{"routed_scale": 2.83, "lr_router": 0.000256, "vocab_size": 8192, "norm": "layernorm", "tie_embeddings": true, "beta1": 0.95}
Below are experts of layer 2 (counted from 0) of a mixture-of-experts language model. Rows are named router (the router's row for the expert), up (a neuron's input weights, with its number), down (a neuron's output weights, with its number) and show model dimensions 0-47. Each number is 500 + 40 x the weight over its row's rms, rounded and kept within 0 to 999. Numbers have three digits each.
After each expert's rows: "mostly gets" lists some tokens that are sent to it at least half of the time. This comes from a sample of Wikipedia text that the model never trained on.

# expert 4
router:503580536506509538539453508506468413582460511547502517467509496429540447463499487443589464480457517497474556479531495562513539477534517452529487
up0:545525510487556533490525488522484532504486582497451479498532475525556511544491497572487450485497501512536523542510543508488476528447412528366579
down0:453535560492421520551511458468472549477458429469445568525470478549448498523475533488506496539488500525475543481451556483535531467490504437562485
up1:538571479436508507467510442561485461576439444530472496511508462501508545440539517496512490523430512522505467604464524516569543499480510564523501
down1:420473523456511493470535472460405517467522467461463491461565536514479580484485471405462538561426474540500525536475530523553471489528479457482478
up2:535550520532488495460529502455515467433461478490405488516520497479491399507511483448478427479493489482483452487488576477418501451454491505529532
down2:509425532618501470531480480527497490504483564540572514502510502471432461518427461437508498550496467525468494450475493587543517499589518532477574
up3:446587508440481608451563518513467445554501512473488514446482475508522444471432485559520512580440532567475514486519592415513469480459482497506527
down3:545513504448465563488497449488463546479421442429445389498509502500520472489511468500467446516577483528487511427499469518498460476546512535468501
up4:512510557524472435549526439440462544521508415477519489555477470537518464528489498520508517517500495403501471532533551521553570520532412480477505
down4:486555553486438519484466511555488541474547514475463503491546549491508437457526484508460533504443425471547532523526514421551475499525433470500516
up5:489531547471467597470485475467493474504514515499528550552473467579505581479452505504592503542569505498472431517517455529470496542551497441489526
down5:530558498477479468561545578487547480518501528535508539526501501496576492459537477407521523457497546572508537481474459477504525511490494446531499
up6:540486485588476469457452541434475506484451477536555561525485565478455368466463425497522516455539489529553471528477521463533546517499516560496499
down6:555506497393474463515513485460496532552554555505470432432486567509505494512499514526477482462449502527573547583444511562507495567504552482543536
up7:463518481539408464522457574505467516498469535477455515478458479539544485455501485485498505470564518514472492533557504531526584437486457474425507
down7:487412477533486554447428459516428474581535414506483488537531542574451531528531550470472523479566531495525465536542356593448520503516530528486441
up8:481517424428567580560536543557494457528520546503502539453452495508499511498543498475508545578445498443503461504511517452521539530557509547513436
down8:519405458501469530501466498409543502502486521495497458429520514499509519583510508583488514491448520529493471522464598517526485475550420487505498
up9:412513495536491510452518465489469485497472415568512459481439525435533540496534498469521503469462494485455486517508583543485463517489530479475531
down9:445476457558500504542512566469555526510541479531511470518503534478445480490478518513454550515504513529468462521449526511530488535556440562470433
up10:544524571499454546509476485432416504500566496557517528519491553565463543528462494542534492456549518457463423502542490553508462546535524486545452
down10:559475427415497491546523546391521520506496540499464486499550541474513510517484485527477364483492482517506476619548469469534458517510480543614495
up11:496501424538493505425547543469462468514525470501528486455516526488434470619547460444489455466505507498569532459485563523515484567508456540504550
down11:413462565499471515455549492499474547537479531541518484558541509449518522416517504511447532481433516499450488575477555455533503435481541455476517
up12:474486477510534538506497552528543500466510456493490450533590482409540470572510487554511491512566498448468516506551515472482519583523539528518595
down12:536486514446504508561482435524516438503483522484493538484527550493495511556445489549503536430499510485546517485492491487560514544483477504504538
up13:497463522543476521508523527488504445485463562496522565442467405545475517494538462451476473518494496439563519457470553488519463516523422548442559
down13:531498486478473497518519515577517558515395534522511486460470465467470565521445497513468464494435567523520464526468481486437465461441466477548512
up14:421513431467428438534532536475437478525496523478565460574454507506466554488513520518547619523515470483476539556458526547466492521544511475520508
down14:512486452520476493537452472485507526575488481507468465452461481454469489470448542385499482587485504504527600498462486545601438526567526485519509
mostly gets: "\n", "cre", "|---|---|", "|", " my", " low"

# expert 7
router:462446400502486549488541497520479553502424539475459509543504494540510493509483507513413494490467514539508483584512568513491471538557470602433508
up0:478516549550486490467442456472502538497436498473498475496553598586478566488507497462437483454473568508581518453534539503502591484487537536465539
down0:495503534570497554514462459567502508503515500567472459532470447480525538493527482543499520507517483495520521546465517528476487521464519504500524
up1:510571555499414509457535419527528485469488492463478588478498568495442515522457518564466421463499460568497510490441510572499518488458459536500527
down1:540435584461557523584507555446507498458490549552490524483504488471553522497590438483562459490508515476472422540567515467484490481498532545538521
up2:491573426478437481516498482517475519538492478458528484564506490482504511529537514400470425505474479499502531500523440440477514486497523523482498
down2:502507603508359501548533447481524547503424463436436500520452495468520477453438513528508469425558514446512480551458556550490475501523480408461473
up3:425457604536499459412521479498516588567531525469559503500509499532533430483585461505577478548479441439591551527437478556516482506514488454476477
down3:558515587484486437443471535478440589483488518422456538464448519488444505499478481501563457551566495542546430548536541486475501521514495492535455
up4:460492475437516535462443512490533569502544432469563553546493559501553501502462494539490535437433549465532438569503525463528441469496429519491508
down4:498499531478487449504510491496566542489456497539485492589544536529516430466517457552545482480442512552489481431495489498457541524527505474493530
up5:412492445479474451545521451568482537494551549488466464545491526507510492529527578521463509451503521494476515588489481504501428429472481461518485
down5:473538508477563488502471543456493440468468440509571556563498490493494531443504486456511483555499495535516492469552450480462525477448541512451483
up6:535456508483452511489518481555484510517502510484437398552468501517490537556521515539457501507436550554481542485514489478494538510472503499576535
down6:565448490495417536476488513497518433487473501553469481406445452562492446453531490497519444507498550576537532484488503527559458492432557598501523
up7:518525502471482442446501482517482483504507576488449491476491500561523506475426497523489507452460477510520469573500514470470513519463453553522527
down7:509449508441420529484536501490483426529506550449462565460568473478431546513469465527420467476490546480523532498483532525506508529514474481489554
up8:551489502431537553509501519469445438518507500500518543426544477514449542551515507531533581504472440547508474528472465476543530531521489479480499
down8:492575491468498450434509464536529525516504523535523467501431499486548485391517541562569565497478590492481577456477508539457544516501554451454564
up9:499520467532496460464525458520540560494515488468469587564482540473523494509507494493577466541452479440477494535471525510520492498481539499489480
down9:525464474503546544459527520506513409546562521488500542470472431441512477452556432494528565562425539509582461432511496447521476462511485470534463
up10:464485569497467515445547527511493475567607582466495500514434523519469496482454515428463505534554475589522477526501547495537462520492562536488489
down10:484518502527514482407498521488462434489521472489477516505405498501450538502547512498486536525545489551485498480540515485595482518526444499402467
up11:521512495456498467492388521550588553437549529532449510559523479533525498484489461509523428489472500505462486492503479453481600508454534553483490
down11:495503565493480476546457507530544496488500461545557477476467498529479454504561524538533523536528510475519474519497514538561478500478525550473562
up12:479491607418550505530507429543482468432545543500485545487460464495545538462528455538435520508515506513494539495510415478511580470511435520505478
down12:429486534509551587488511467574468569488478509495460491581408577480476522405495505514545481503489483437477441549484478521488569447505494464523503
up13:523518504405495531563514499509524528497561442480553407456463482524476534542477567507477580466412523443540549487596539476471503482555502489556487
down13:490526516461531506551487431514522551398543440463583447484451467489496495515560558454523532478465478456520485501477460472467477486506468528452469
up14:498474508481483560483512490551492540486488533501455520473469408563527464469459528459481360531539447528434426476473519539455480485468520476476505
down14:452476415507581518485466490492494507560507509469523491521558506520463454526471468438473459479538466487515491516529515490538517500494568548486509
mostly gets: "0", "1", "5", "9", "8"

# expert 6
router:559554542462543396537526542474485498445550503415535525551518456496528463471486458513554525500634473473517495476538455510489528469451526476557482
up0:494511457514505404465487537563510557420504506464483503560552526455461485514541514435527536531422514538536569528504504534441525458466522499447450
down0:504468454497478537514515575466496541534549506502478529511460501486448520597450535431483533499570499485541554421424485540450444544540497524518413
up1:519476539494497516496456488525508463534468526568532557445483525450521497492483524550519526492531505448466564531406499582516444525608529510504470
down1:503511524583485526443547512499448473518552495538488496413440431468507503465471456529543506433485421490561534486494528472508459550508468571542460
up2:399495492476532462502485529580458543549535528505425546533488513481465503510540520602538417497516493543512490550487574519430466578510453514552577
down2:508469432484523487483529511484416488522524525523460439484497467446521546530473494460513437503475481457417487555530547570610473528468512553514421
up3:508509481561502405415486536424493454534501478497435461469490538490503601566488544498516505587435479514485493455530434450518535528489472501473582
down3:478530535583482441480493517456422502499498434510511559470456453493504527572419521494475450479459529457386504531492464443452538543441510452449585
up4:522486472475505502473500524487537491455420545465514508491534503516521444542536479542433453523533449471462496516465527486456465568476503519451543
down4:498461534503547547577430584483509514518537519472481517445589494511480496521586488465458449504458527514413512518543514525429471533525440572481492
up5:469525468449562522526524493466524515539521520461521550484467491538439480541473517398491478471509531510526485520460487514497465537534482522556535
down5:521442485474566511496501513417468551550565519505476451439473471485522505501579465510542484474488503527510480518491531505434508497589453498475533
up6:481485530523544493481463473466565426491459476532583517547451531490477431491430429503469551499526472443445474544459490456554501524539487486485517
down6:479440433495532505511447502492556523506544487544535499491551534500474464553547459599556558464502504484485416474510477534494444531499512479533492
up7:433455512575470399524446484481487479491475534482400561526460427448516546562514487475509508565447455527511511462513455472543523506440389514501506
down7:471452482431496552538514508517502474441522505582533509497445493537485542478533479484486535454429481479530628466622477540526458528472468506471515
up8:562478502501465497438509437504554523522470490536511476442565431596469474452511432592479555472549454539480556500413452481496524545509478461528556
down8:454474450476518454491489507507555520550525502496537464513511445565447488549524493545551400478537502481420428498458562478504509457533491480526527
up9:523531493510507526483527505522451476512460485441511436486486488476456482493496500472471549550512462511522587480495455436524472518497505518545488
down9:467518437468438452528536543460481465420532519468443386564539585474475495533571480532426516505467484518471562478503464512483554503510554548501488
up10:513495518577452482495400472487447573449495528505511468491464560502517487467516492499528541502466492409413523480443515502552519539436506490515512
down10:595476482563441493501458527482496517462574510534520469452533479469495510492423427528518537432531532398503526506416449507464508473476488446479532
up11:506516487513540428384459532469541453439483496543490551541420460498517461479503551513518508586484401587503519480456475528492476457513548538468486
down11:468509501471498480504490511448520530513476527528521549474541447535499448535597559537474493465555454509449492513457428523563471479550477545463526
up12:421513438477500471486434471492482503476455545490486579483444452495536529526537488474471537516439490540513529476412522578490434444485483515442494
down12:538521470471464484469573511504498499517481618526412567526566546522461539534496536553472527519444519545554505459486435577437496585493417458518473
up13:578489477530498516499420513492520430496467557522540473518486482576512611488583515508492527453486478565478542518534478522504476488387464565499528
down13:484546525528479535475508493440556514464396536563527468483468488472488553514534454536504499553520484528500408474521476524501505504398548440495530
up14:474461384515516515463462536487550491582475470562408506518467521575469521545517482407548550530519524483522526484458492548443499467538491443551517
down14:509490421512540507496482536422564460588483503537373464479451530550480492564533494453492451535483509462498573537451581528531497514523463556552444
mostly gets: " United", " m", "′", "T", " co", "em"

# expert 5
router:501509527463524537500442464473523455488589495487530500492489515493446508488531489432474452559457456467438501471477501429475536459443498450600470
up0:478511501440489516491528522482511498539509470515500481517508484531563586507489429521507467505504557523515457499452536516513528463516506451497476
down0:551467491456517555569540569487456484474502521466452517437426538456556560514493507492481494442565487457537507553531508470488487448528457476523444
up1:414451503507519469449443460465547508502480513456481487509483531495507428516496509456483584515498480488489548494466500465510502503570524490551510
down1:487516490502443489576528448618520509516431513464506491515483459501518526458545562419514487552502476463565493434574536534481493424539516506594517
up2:458519512480485465604543445548500483524386525495526508500511428477457504522530439492469472508513445480464519554524443492511484532460465497509462
down2:498492474517543460383478522436461423530469416504509537533589490590566555498555466569545576487485448448502506519535488489554524451508479542512489
up3:494489537474456472478472507505532400428480481513562489474584575601472527482471477477523475483455526495502505566569471505510448486452485549476561
down3:515524530522425395491464452498507462486461464443561473466545487482496473465471568538498439466492476452478507480529531482470529471493509464450549
up4:444531604534496500511485440564479527488579509519488495452508528467526501480511484520579479513541514487580514474541585489511556483472493539507488
down4:492527497426511499435511502503472476501436494545514513566453522481497523505527494471498458530482483513508511500450514547518532502524472486524497
up5:499477516477432513432492538447479484526565444503571549551568468475525530502554541454437474573512577455556462504411426496456536521482472495465558
down5:532492503424496441533522477496484543601428415437463492517587582537519433529523553516497549530544496485491494512472483452528481488510494503494477
up6:467482451484569540502593492522509493458480438600542471494490486540516485488475548434465472477457517516479516485479466450524489535526460483546542
down6:459479487519452498481566471511492453465556492583463500477513575529478499451526579528450445492533531552452507532507514457503505452516514503535531
up7:491529528492473514617421515461425468518501481459478523451463486540572542458494498511522513467450469515452523517476518505591545526487515481549548
down7:571545614509455524592447570554435493480448513487460464571519513507516513419464484500515487406462477528440537529466479468496528542528521528539529
up8:448452486448473590446502539475565478487489556474504523459536482484532495525499450475480524484520486481548549502486542532534484449471468569496518
down8:470487557457467564399495448478530465424560538508503495474455454636566484488524472527526516545578500495524530555474536506476470480469441533448484
up9:550434446463538481487434434484520495538507451486481603486490488501446547487452576524454548428510451481487554489526505535522477520487536516525568
down9:494473508496456416439478543551539472429435509500531517504494551486522527500520571487441474439501461477457524486489559514458524448541586525494476
up10:497483496534513520517523463493503519528446513541436452468546452445549483477481575467485507557454550468490457538526447461538492540464518512520558
down10:487489502505559418537486484487471465469480522430418485448492561561517443469478552447456500389488511527455548539460572456520523484525543488565556
up11:553468484454508518525546472505482473432452468447494505502480568543449505520516510477530554448526436444453519544465560469583467478482569479470522
down11:529486502492587493539493508496426537513493562492474483493509464494483466489415495500494511504510516501503530526512479536471543562514507492473521
up12:453547517523475503530512547458532489444479471404512508542473533521517452533465467490482411443435551505538571575483470483484476522489564545528482
down12:547458467588501468533489559532532476457486442548496479497458501470486482465529494505540462480506518426569539488473464501493442497527598502512481
up13:488444533514450480491545510511433575543605465467421464487501543527508575567482576539530498562509525532541454505534487483549491505533491436433455
down13:546465456537492452577492499510458539493482458465514531485493450549492540574552544551497468487456480491425467522505417462425504460520554502451447
up14:480563510438559498460484544510501481501502527496499467565464571504488540528572546496496505456517554545447487521510583520569479439585520497498542
down14:534465513548497527445429491568525490488496532442464547481471517493471518421447498509520486498506531547487525458529497472488531528564554495499576
mostly gets: " to", " is", " for", " with", " by", " were"

# expert 3
router:540555526474552413526529519500486498476554496433533523546504442502531455470477465511569528495648474478514499481536451502469535467456527464552485
up0:523522476517548499496489443520587521507562481521490449506508561497522543540472482488505501561510486535441539496471582479548524438477539547512450
down0:436545476553476447524466527499511505430478493553549517574465466497462511458493517538446496531506557490504498470530453486393452495493527411506523
up1:599545466426514465542514554533496465527474509487494522465443512546516470541486533547473546542536489535487471516470463498462530545510507539521575
down1:539503475384452487496552502472527532492501501559514469519493469496540538536420475509534513456469587513456482515474555560493530466525505507485501
up2:492486537479553528473479461491553474472521465535501528519453445552492485550583480515425558431466506569459547457479410461511463497428471457508510
down2:493452540425548520405497596524453601478482510480485499493494499530579516509552447586570505476529503482598512532438529550466515511497505569443526
up3:472462458558494489592480510581469503575516518454458500512570500486500488508535482436465538518493493447454576482515516488545469545586496558548487
down3:484509410499511540458515500443445480517471591493541519537443538517511487558441460507481495490496481513504499479516534501451529509486502558435478
up4:431456507506507581485536583460503499509406498508497524469522469477532451539483476441478474448575549469490466512512528514582510529487426489566419
down4:558547543473528484506442513489487488559550543471438472444521503462535581570451426498579529490482467522478508447502485489548532503538570535471438
up5:540542498501501481474465506432479483564473498520562446545486494508489550525552477565476509523483490461469525518463496499454446472479479523553511
down5:495469466535488499530504438521470504485495543534467473479547496476540490511485501548519487502618451472506515543541416508472547526469519471483497
up6:518535559478461530524542427516448541380456499480483515527522604489507493530455501458486595515492548569523497588496510472513504506475505507537515
down6:466525514474549561503541476542479494481530557504515490541509539489534506423457470525479433471513415502525506463486448515551504523523518564517505
up7:498492508504522546505446469487519564611511502520539492561389498546478481490469479513453554563447527508454522440449530514462485530516525534481602
down7:438480497511474573517523456423530490536494410524491523461406520518466487537470492495531517562565520425593568532530465491530547553485520520427516
up8:486529498518540506548469489483503460477484473412479526549531533521462569495516521502439509526569472466561532504468488494484500470521566510502513
down8:466548559547505557558498420512473529525515488499513537460513539445504528552526521549508482472494488410504458465446489496493412524471508547502499
up9:491505470497494474505519507454565530449572559504433581508516500484550474545521547514574490481546472460500465500524564529476445476418478508580547
down9:457527479499504478524504482592517505483537501475469484537476434551541519545508474524507422525513502453449516488568482522491477476527478526544405
up10:542577545550449540492500557479424510479476488531519453483509444520511521576566485468477482574550531506490500559520498515510472511558414478535483
down10:481422530464502469501594491484524518447498531480500554449420550522488571491559477487507465484450536499523547469484495585498520460534527514431450
up11:533523480532531487466564492450491497543442513450563486485512449484431475559499551513505521546470550501518559496523571503495430552517376493454454
down11:567530495424490475536411608485510457494503536515526509499529496520476432528554549539427540485513510487469532479483538453515511550490527515497500
up12:501464460542485412479520510512530515562544470479477493548503475501464480473474535444447499446482503512494548509487514510547511457550513576522524
down12:468508539510468490495476565526582493529504494464473472497479463490488509406503492520474476483520469512443493513548469475445497479433472507470531
up13:432484459501529554388511492552481534505485446433486443494511556534499509611506504560512509503500535531537478472443437536497558477519527522537547
down13:418525537536433499551502506478528470534484526489476516473481482487480557531449489526527574518590518478542514509497513543464447554458519444419392
up14:537464471476460461457503450558474470528508463528469503532455595497486535527495449479512459477534487570502462511507490494533497448521459410565455
down14:469508451509471526542500488458423511504460532451527491497580492521498507423563543459457563517499496517507570519472557527483410507488490442460472
mostly gets: " G", " F", " Gu", " Con", " Li", " Bo"

# expert 0
router:542567530479531381514537538496480507441540509435535510544502460482539464468472472516565510497655487478502489469558459522487538477456528467555485
up0:461485497499522502576473459471530518525502498436527559488498529486493502554554504520520559509500450413471488454473427528487573493529483485501449
down0:462474424521490447543375487488451500510552511461480494480577534499508493490508499509502526482449503524532420466529490480469489516515562519417506
up1:441410376479541447474545444505499466501499506500468524497487501520576526465497528582563458503488487442513500446419451461617496524575491503566541
down1:487538527546482533460482480504462512489555500512533472510524446447532519513483452475529521513576537444478517413419503442466496487500488538493485
up2:387536521528490543523503529511518538451524509507484498479476495414498455524501447522441523493551518438521479463459502543479527479493508562445498
down2:549595531546476516429567497534472525466505470509500568454489461473565457487531462495528489487529481583512496493543435516513483530524516490507475
up3:470534535503500513472465542435437456466500435476531499534475536554444350508496472502539504463563586486493510465495529574477460541511526421530556
down3:441492537538488525468478492519491540483477465489462500540518457572435430463508571456495500553508561504490466501462460469429555499517551466454471
up4:507545523501473528525413486461399535538523531505408426460448507558515506437520565551439486509440559508455473499435545467532484573503616517592568
down4:498475446524541544543514501542506514451516562511506424472517572548487423445467488464510455487478463527517481535468570531435491483515536505532471
up5:427495453502537505559502463437469499515480507577546493485457480464490541495414494462519511582548399478429537462508533480498454587528470510471459
down5:444530546473477448488420471458507500494581511564546542437548468494591513426560448483525526472482494453483445463567563416565533461552472529494490
up6:446456483492487449493512504455551539566523505515429480502524477517524509514519512445538456485532548477480523572523557529513499450489553539489457
down6:433471531496511479513523547490526552473393549491586595508511494541517504553437523543529525440483502498505490548477569474500505525578514584563545
up7:507488493550500485519476467540489588481612446495487482530488545542468484478509550511416469530489471486510465506446555403519544490478578446556531
down7:480441572494485435512442449525472408489528511522458502503448489505508487517540592445488506465439508460449441541458530438526497555560471563494518
up8:494514464502452501533506434536506531456526497432550496430510472516649464467503555531486503526516539469444510534497498474483505521482501462519442
down8:479507471429455535493437542428498461463455503555510510482499448475505465507506485515542538545551535514512516436467534509528489564513467484534474
up9:529501488533428498571525518492523443514559490518477478541507516537441489461501532491460552531491512519469498498459548504513443604472512552514471
down9:505524488528465572523468468618539484537518479502531442428531513492500491525571539543517498537496447581500498571532541479478500554511542573465529
up10:467434539531454551544477512523551499474437506486467407430538478532486466532509569462476469521525509504551492522495483478508474463511489512505432
down10:453460459495486534494550495527503547551485483561532440520501509512506468511484446487514506421536516507535489485476552523462451495384471497522489
up11:475492433524469537408453411432432480475541434517511488557486603499529419539455514493481509512489488514509565520456517516490535494511443506492558
down11:488546524508483551492443492498476540589462500447491511518537575451455493519540543519468490439491508510523472497510563547504571465488535516420553
up12:459506436531504498376480512493536516501450504561529493510535553523558527477401590462519493487494475437449518479562456493486503465450491556454484
down12:469532515545529548410468485543530454531489557551447495569459502570419508503529460528533467485503453486488472474495476534496457547458471511535491
up13:523559441467515479452485494535506535503502600442518512480489569469479459562498544427472568533545479492463500497490492529475483477530489465487544
down13:473508406528489506546451571481481503494556523443452472573537423477553522509448504538553477470507471552552471507495487483479518459474545512533517
up14:484519581549589384499486504430524451508470475521503490502506578530495504532511512477534482509529410514445463539535454577492440559437511587483550
down14:481494399502450498508502454498614444431474440510505469510482488482560521600530499593517525508479529468522524589486416503515490452453519518472507
mostly gets: " May", " September", " April", "ab", " Lu", " age"

# expert 2
router:547538540480535387526536541502488510449518499425536513559522443489533471479479463523553509491641469479508500469538454515505525468439527461552483
up0:477477494574430516498437548503482562565569518461532451498375522499556480541472544522578484430506440547445577485542473504498462535468485456523466
down0:472561518543482498485470503488447455467470441499516470484519472553516497463513538593510477530477435506549600461511532532507468442565504477491498
up1:472490511545525402432485448543553462497547533439509524551480475581461559484484485513492530488535488455463550497502532469377511533515510496466485
down1:504512526569474450513499467513524511553509542511440536570509518509541525513507512527467530539548492499478431558527507529535528510522523551544455
up2:396500412544460510550523481447564484541550460475518513473457505446557536388441502429478511430530474487545472494480535538482420508500503511560509
down2:503483479524495469550444467489493451516523501437495521516459513524516549511568451508454522534513496605519455523529498538482494446545455433470430
up3:495484466481530511459540488446505503491428523482524502581459480491524470558469509409509555422451490489534492533574519493516505534528460497475522
down3:509514459492449463394508472502462405481497495517595503506456480430407469488485509387486454419477498407486441594521546600501489531412486514566495
up4:481457413452449458474526463565571515366501490504513454461531569541546492572426534519480528501561501472531422553549503442483452476473536546537488
down4:436493594423528477531508476473482441449491518467491487500540522416531507512509501506541504453505584436521525441445536434497488440441457508522498
up5:555503438495533461529476442466551552448516442382485476542471502535464495492541476449509447502568576460457459503459555480524535525531462509512492
down5:539551466490514493474587508488506510498491480463463500558496484551517580500509541504504507510509521497542484456540526506426480523535465504562491
up6:481555468541495445527439520465576451468512503430502527535468540500491491549475495440519462437447509433508528554459485466495489494508506458539457
down6:567522534554485576464547557511472517478505483460495526511557485546509521485513478448558550412487538516492487457533508491512470482463460512511505
up7:409477437531479511499471566541510458529498452541486467499549519489460475551549576498441488565479459523472465519510420519515384494461518484470520
down7:509568469529503459552437541503501487513512518588428529504546506487504498492497492501565487547548520511433489549557478565533522490496565466579437
up8:519495526465443538420494513592577467518512502501488562463476489501550518529509510470509531470492613538538437468558577497557491529494506522441504
down8:488545456487568467536533504506453526492443543566448451468525416482445493525505524507473487433475494562488531456581471491507452442512503456470538
up9:471503562482448494493456563485541507449515490441519497463505483501490501557488475516495481523442514530536450477499512540627491532513458501535478
down9:559515608609493450474439524445448434552485528504542538442511572483489481493488458444483535502539497464504444454512443473475467487487441478442494
up10:469448480511574545505466578546531476547468488512505491418504472578514470555540570550497524538480472532580434424500493462518473511527432449445469
down10:472536549527550494522565467473560432517499473507475506434555447485480571508443496479491501428486479479456478464568490519478537547416535529509532
up11:528537537488432410501493521489563475494535509428560503479542462544479504505503439550476488530545502642508475544496463403554519462536455544529546
down11:477574470504493417492507454520532483509436514458499429510486535502488493522480456495519446538564465529539581524465541429518546460445482543547520
up12:537498520476513514447556469522531494521550496522471540467550535523371551498519557514451455538474573473537476493481518453573473497516404473462505
down12:556528532502489527426400479480431477503499528455529589525480486443497456501499570517455486519450463518505509514526478492465477596455514475480498
up13:460484498459469475488463420562543521522462482435555502605573537525516513530495504484503515522465409475514579559431554528533629492483501508523530
down13:494487510442528465524485417486503511457453489540544454403486488538512510465499480496484545570554509521508505560504563471452478546515489471498520
up14:491489463493458477479523465451525469523510486491491423477528490517464568540454569535510513492459484560526507517454460479513429494492418460502416
down14:492459469446490488520458557537399512514462503505475455495498516526576430482544466487470428496527552609500474488413482491478534459468527512497441
mostly gets: " It", " Be", " c", " Man", " P", "C"

# expert 1
router:499459437552431455518483547503482498499533510563528530456517514477525511516487531551524499448474517487547480494489455512524483532484501495435480
up0:394521511454509502472571495526488579541461482466482409394479511521550556565489514567422516498584445511529502487491450525522506577522478551532489
down0:538485526538503463531514495425492622463473514442531508481494491535480533453508514467487483552472524475509452554473503594470582490497504503548502
up1:506504506473451523610464477490462483470486486499505516475502406449479515533544541501496427472417503542443520508483504499594544524482416540436508
down1:516525496510503461518512508531511456526555524499440547530508545535505477486467515445494502473507401513476440421499502448516491407466538436520523
up2:423508498487485506476511486571474506529557511452524512476521554504468432509523487537527485462466560511468479471465543513452443392500534485477475
down2:497415499535459487498532490532476503462477436439551475469525509552466495530586484496564511467510541436431507462517551532538481455508533517542503
up3:497527470501546500503492521424497566449543475523453480543382488470444457557489483455463518491543435457492470474505385553489513452442467530438486
down3:454491546537513455449546523544454565541503415495451493475420506534506464510469560534470489517570536552460464497522460504495527465556497543434520
up4:440438500455485481459464523503508572579575515527515549477488524527492577496486512424530608484532464543516499451478590584509504531473554535546516
down4:467478516564461537426550558522466496481486510436426531549567535529456497538511458468505450587485518519620461452497591511545503539497510512529528
up5:441525453508455553433530546514497534461495504494481533542459474526501507486550514491499572499492479512555475479514515461485529497486486463485510
down5:538474543477494592575480476436448555492502532548492583539525560481442509520456536473529532458515424479517481583513502550460447521547511488522503
up6:542507421515557536539540533503479429472431528415419468522517511551484430458527461475539513546522616524484519578470480417504489501500429519492484
down6:449551422533474511576521513479442529502526487540589543454502581473525485517503501452447561531531488498536512481491460411486502512444529520591532
up7:451512524506478468537545501564489420553563525452523488505482481445545580546508549459515503551515528516468517495473500492528525467492455445475450
down7:508507498506439477469505477469493502505472489552527478470455563498543485504555491498454438511564572495516469476496511481530496477497472436488524
up8:529467509476530482483524433556503516454499472486503466503587490444512499502529445483475412507512479468539509473505464529450500463481440506433498
down8:519521479510453500435443467449593516456561484503437487498475469494479549485493470490499506427490479494513508516524561463507516545489485529472494
up9:456470464502526512570461477415478509490489507501413487525505473451484497512472505479514509564590507494476543486549448477497553497555510472517523
down9:554448495486506482602514468495543462478450421534500557492567422476472496524463542525588506477491443490484519500412505536617497518560462463511518
up10:544469502501569467524578491523555521509522502551469461532501506481545508505440487455534598587505521508541519522529571447505553586518470494582525
down10:497499434545568543574546511475467543483506487580511527514488524420488540478479500504488430486531470505479511437520483443488535543437481463504433
up11:511456467503544537554560500515520485468563421489448549522494478443523524427547576474503616532481493574506503521527559465481563534507439515545460
down11:519511460505459512491554487504530549479527475452433565495502521527452460543416438521461565457473494440499547503451533446492510504503438492503491
up12:507559492407502521473447545445471469473504442455448519463495484552501491506491500441537520423477527500488425551488534499553590403527512552501500
down12:510491488451421541527536523565548505455408515506544485502513445509502407456433507520550469539471490496520545482506539421499468514469518518534478
up13:531463469533551458461503495525509464582557472402541501485487524472561515522462454486545398538478531505511535421524593530527420425511473505495493
down13:526497513460470541448477469532561493453583557508519513478475491487541544493573445422417505504535577525465494528497436523478459541587492438397483
up14:482453481528571432552440448406542446483457494503493500544504505455533580521554502503534572457534465417468520537546518570491521525569463548483511
down14:482502497508438541424499511497470522518560497560513479501521512509496493444494520468481574501533529452511549473533506457478500468544502510461546
mostly gets: "ation", "ity", "ers", "tion", "es", "ism"